From a checkpoint of a small mixture-of-experts model trained on Wikipedia.
Size: 10 layers, vocabulary 7829.
Experts: 64 experts in each of 8 layers, 64 SwiGLU neurons an expert, 4 picks a token, a sigmoid router, a shared expert of 384 neurons.
Below are experts of layer 6 (counted from 0) of a mixture-of-experts language model. Rows are named gate (a neuron's input weights, with its number), up (a neuron's input weights, with its number) and show model dimensions 200-239. Each number is 500 + 25 x the weight over its row's rms, rounded and kept within 0 to 999. Numbers have three digits each.
Before each expert's rows: a language model's description of what the expert responds to. This comes from a sample of Wikipedia text that the model never trained on.

# expert 12
It responds to: Colons and capital starts. Colons introducing lists, titles or quotes, and capital letters opening quoted titles or names, such as "L, "S, Sweet.
gate0:513502521495504491449512439517458487478487490481538518512499479481500551529518532508465491495501556507491508473465519468
up0:503542516513481514471524478488493463503514492507533517483497466465489503518523526518491490503501530487485494449460497453

# expert 59
It responds to: Month names. Month names in dates, especially birth and death dates in biographies and date fields, such as January, October, December.
gate0:472460509546484487446513519534510490501496509516487503500443546507469546515522515490487500461529524502476531520515530528
up0:538552489464506516548497488471495517486511487455494475498539438501504442515488504496474493556509477503525480494454491472

# expert 53
It responds to: Article opening names. Tokens in an article's first line naming the subject: name pieces, Cyrillic or Arabic letters, (born, also known as, or, and is.
gate0:484481510508503549517505495505493497477475495473509490501465498468500541528511453493552517498510490530517515481510516515
up0:521499505518444467473517487530501520517507515477476516476516483486546483485504550487453518534529512489472491455508479470

# expert 28
It responds to: Mid-word fragments. Letter clusters inside words, such as le in Completed, fl, sl, pl, ol, often before endings like ed or ation.
gate0:460526497486484468514470515477456488522518500512527470489501537491488468534501484474495481503515483485459493478529497490
up0:464518498516521477511465524536462485514535506519496505502483496476484492521503474477533506512530478473486480482529483510

# expert 57
It responds to: Capital letter pieces. Single-letter pieces starting a word, mostly C or c as in Zip Code, plus possessives like his, her, my.
gate0:476507468539485444477481457502482514504525487474547465479515539485512444515485494483490485533516510517490509536487486487
up0:529498513487480466489523517458505462487501445496492491458502506475531508471524522517475541531527476540509528491495496458

# expert 17
It responds to: Year digits. Digit pieces finishing years and numbers, especially in life spans like (17-34–1810) or (19-01–1966), plus a few letter pieces.
gate0:463491526503471459500507490514454503505506487510525463545486494487526521468537497550497498507517514467517499533514515489
up0:525537484467542547473481513493549495509518513499511501479501534502499476511500500499542478504485480493521465507525503499

# expert 48
It responds to: Word-initial stems. Opening stems of longer words after the or a, such as edge, foot, requ-, conne-, princip-, often before "of".
gate0:494505501504491513511481477500499467491492484515502528490484529483477519504473518523490467485530518498504513561480574443
up0:482510481502493486542530501504498565480492522507498486489530434486542508486518502474507494517464496515507472468511457539

# expert 55
It responds to: Relational nouns before of. Nouns followed by of or a colon, like part, member, edition, subject, Location, District, often in geography or species infoboxes.
gate0:478445502507468532547460493507475507496468514504454466497498475515494472517518513496490476490497513506487477529511500449
up0:524533555471501454449502540507498533492496522460507553497516490470523537497492476492487498525441468516449481483493506543

# expert 36
It responds to: Prepositions after quantifiers. Prepositions such as in, of, during, among, mainly "of" after many, most, part, and sentence-initial In.
gate0:451521495505497495522521492470485481454537468506530499506478571520513515511525550552540520496495529461527518506504510500
up0:447524495519508555569486522494488475472520506507519510520443485526518503498521506516570517483510523463542526484493510519

# expert 62
It responds to: Noun-phrase openers. Articles and determiners starting a noun phrase, often the sentence or paragraph start: the, a, The, This, These, its.
gate0:507521476501505520478457494508515517502525510518498515531523527536507506488529529533547486460489499523518457484501491507
up0:498476517498501502523534500481476520481478478471505473489494479482499509517469471458467509549504514460489527517496514484

# expert 10
It responds to: Birth dates, months. Day numbers and month names in birth-date parentheses and date phrases, such as born 6 September, January 3, November.
gate0:466538540550495474494490484511499502500525462483536533516493506528458502454553481569506515529470498507480468522501492534
up0:488493521488502515500533521512494487490499530516488520475504523469576498518474476447516481453513507480495541482534531469

# expert 26
It responds to: Measurements and numeric pieces. Unit words and number fragments after a number, such as km, ft, foot, million, minutes, decimals, and score pieces like –5.
gate0:489514477501509474496479474509431529483511510511503474513476534500485509497509500449471481468488478511516507498498504535
up0:488491506502518533509510527483539476509491488497504524479504470501509493489487490541552511499530517501481513495540482439

# expert 7
It responds to: Infobox field labels. Label words and their endings before a colon or bar in infoboxes, list entries and tables, such as Profession, Industry, Turnout, Died.
gate0:477509537544490492483499504511501488473500474500478513486512504506496501501469461510494511527504473508510531533491508522
up0:495514460515500526516509483467446477512520512497532490544502499509525551490521513511485478485517475489537457505514524535

# expert 4
It responds to: Years and coordinates. Year digits in birth/death parentheses and coordinate pieces like °N, ″W and decimals, plus table cells and See also headers.
gate0:492501529517538543500482504505501468514485511505457529481480528469479535484503506532454485501472526536450481519503536475
up0:496509553519518573494485504492525479515471511515466508464509519480489512496507479541495495534479488517447454512482530493

# expert 14
It responds to: Relational prepositions. Prepositions right after a noun or verb linking it to its object, mostly of, also from, between, into, against, along.
gate0:506478471526501553534510468525585456532442521502484511517484480482556503514481529519492462489512518471511503509520496467
up0:521463465488502496486477502533502484521492474450492474479494459516529501487474512486473504505503484515448528484503484501

# expert 44
It responds to: Mid-word consonant pieces. Word-internal consonant fragments such as m, pr, pl, r, fem inside longer words like summary, premise and feminism.
gate0:488471520499541525542452530481446525513490532513484530515494480523488542475489517493467472463506489528518488503489520529
up0:496538504526484478449542505522536494511508458480508491475516527491477479499484457533532520520514502535467510514508504462

# expert 3
It responds to: Possessive and object pronouns. Possessive and object pronouns after verbs or prepositions, mostly in narrative and biography, such as his death, her husband, them; also some the.
gate0:487506531512470487518497515527497521548507438499485483478531536479462475502531495520451469465469516460553508508474527476
up0:503513500517488527526515528495513505513522464524477515519528525482484451514499525491509479456470493440541448515423550475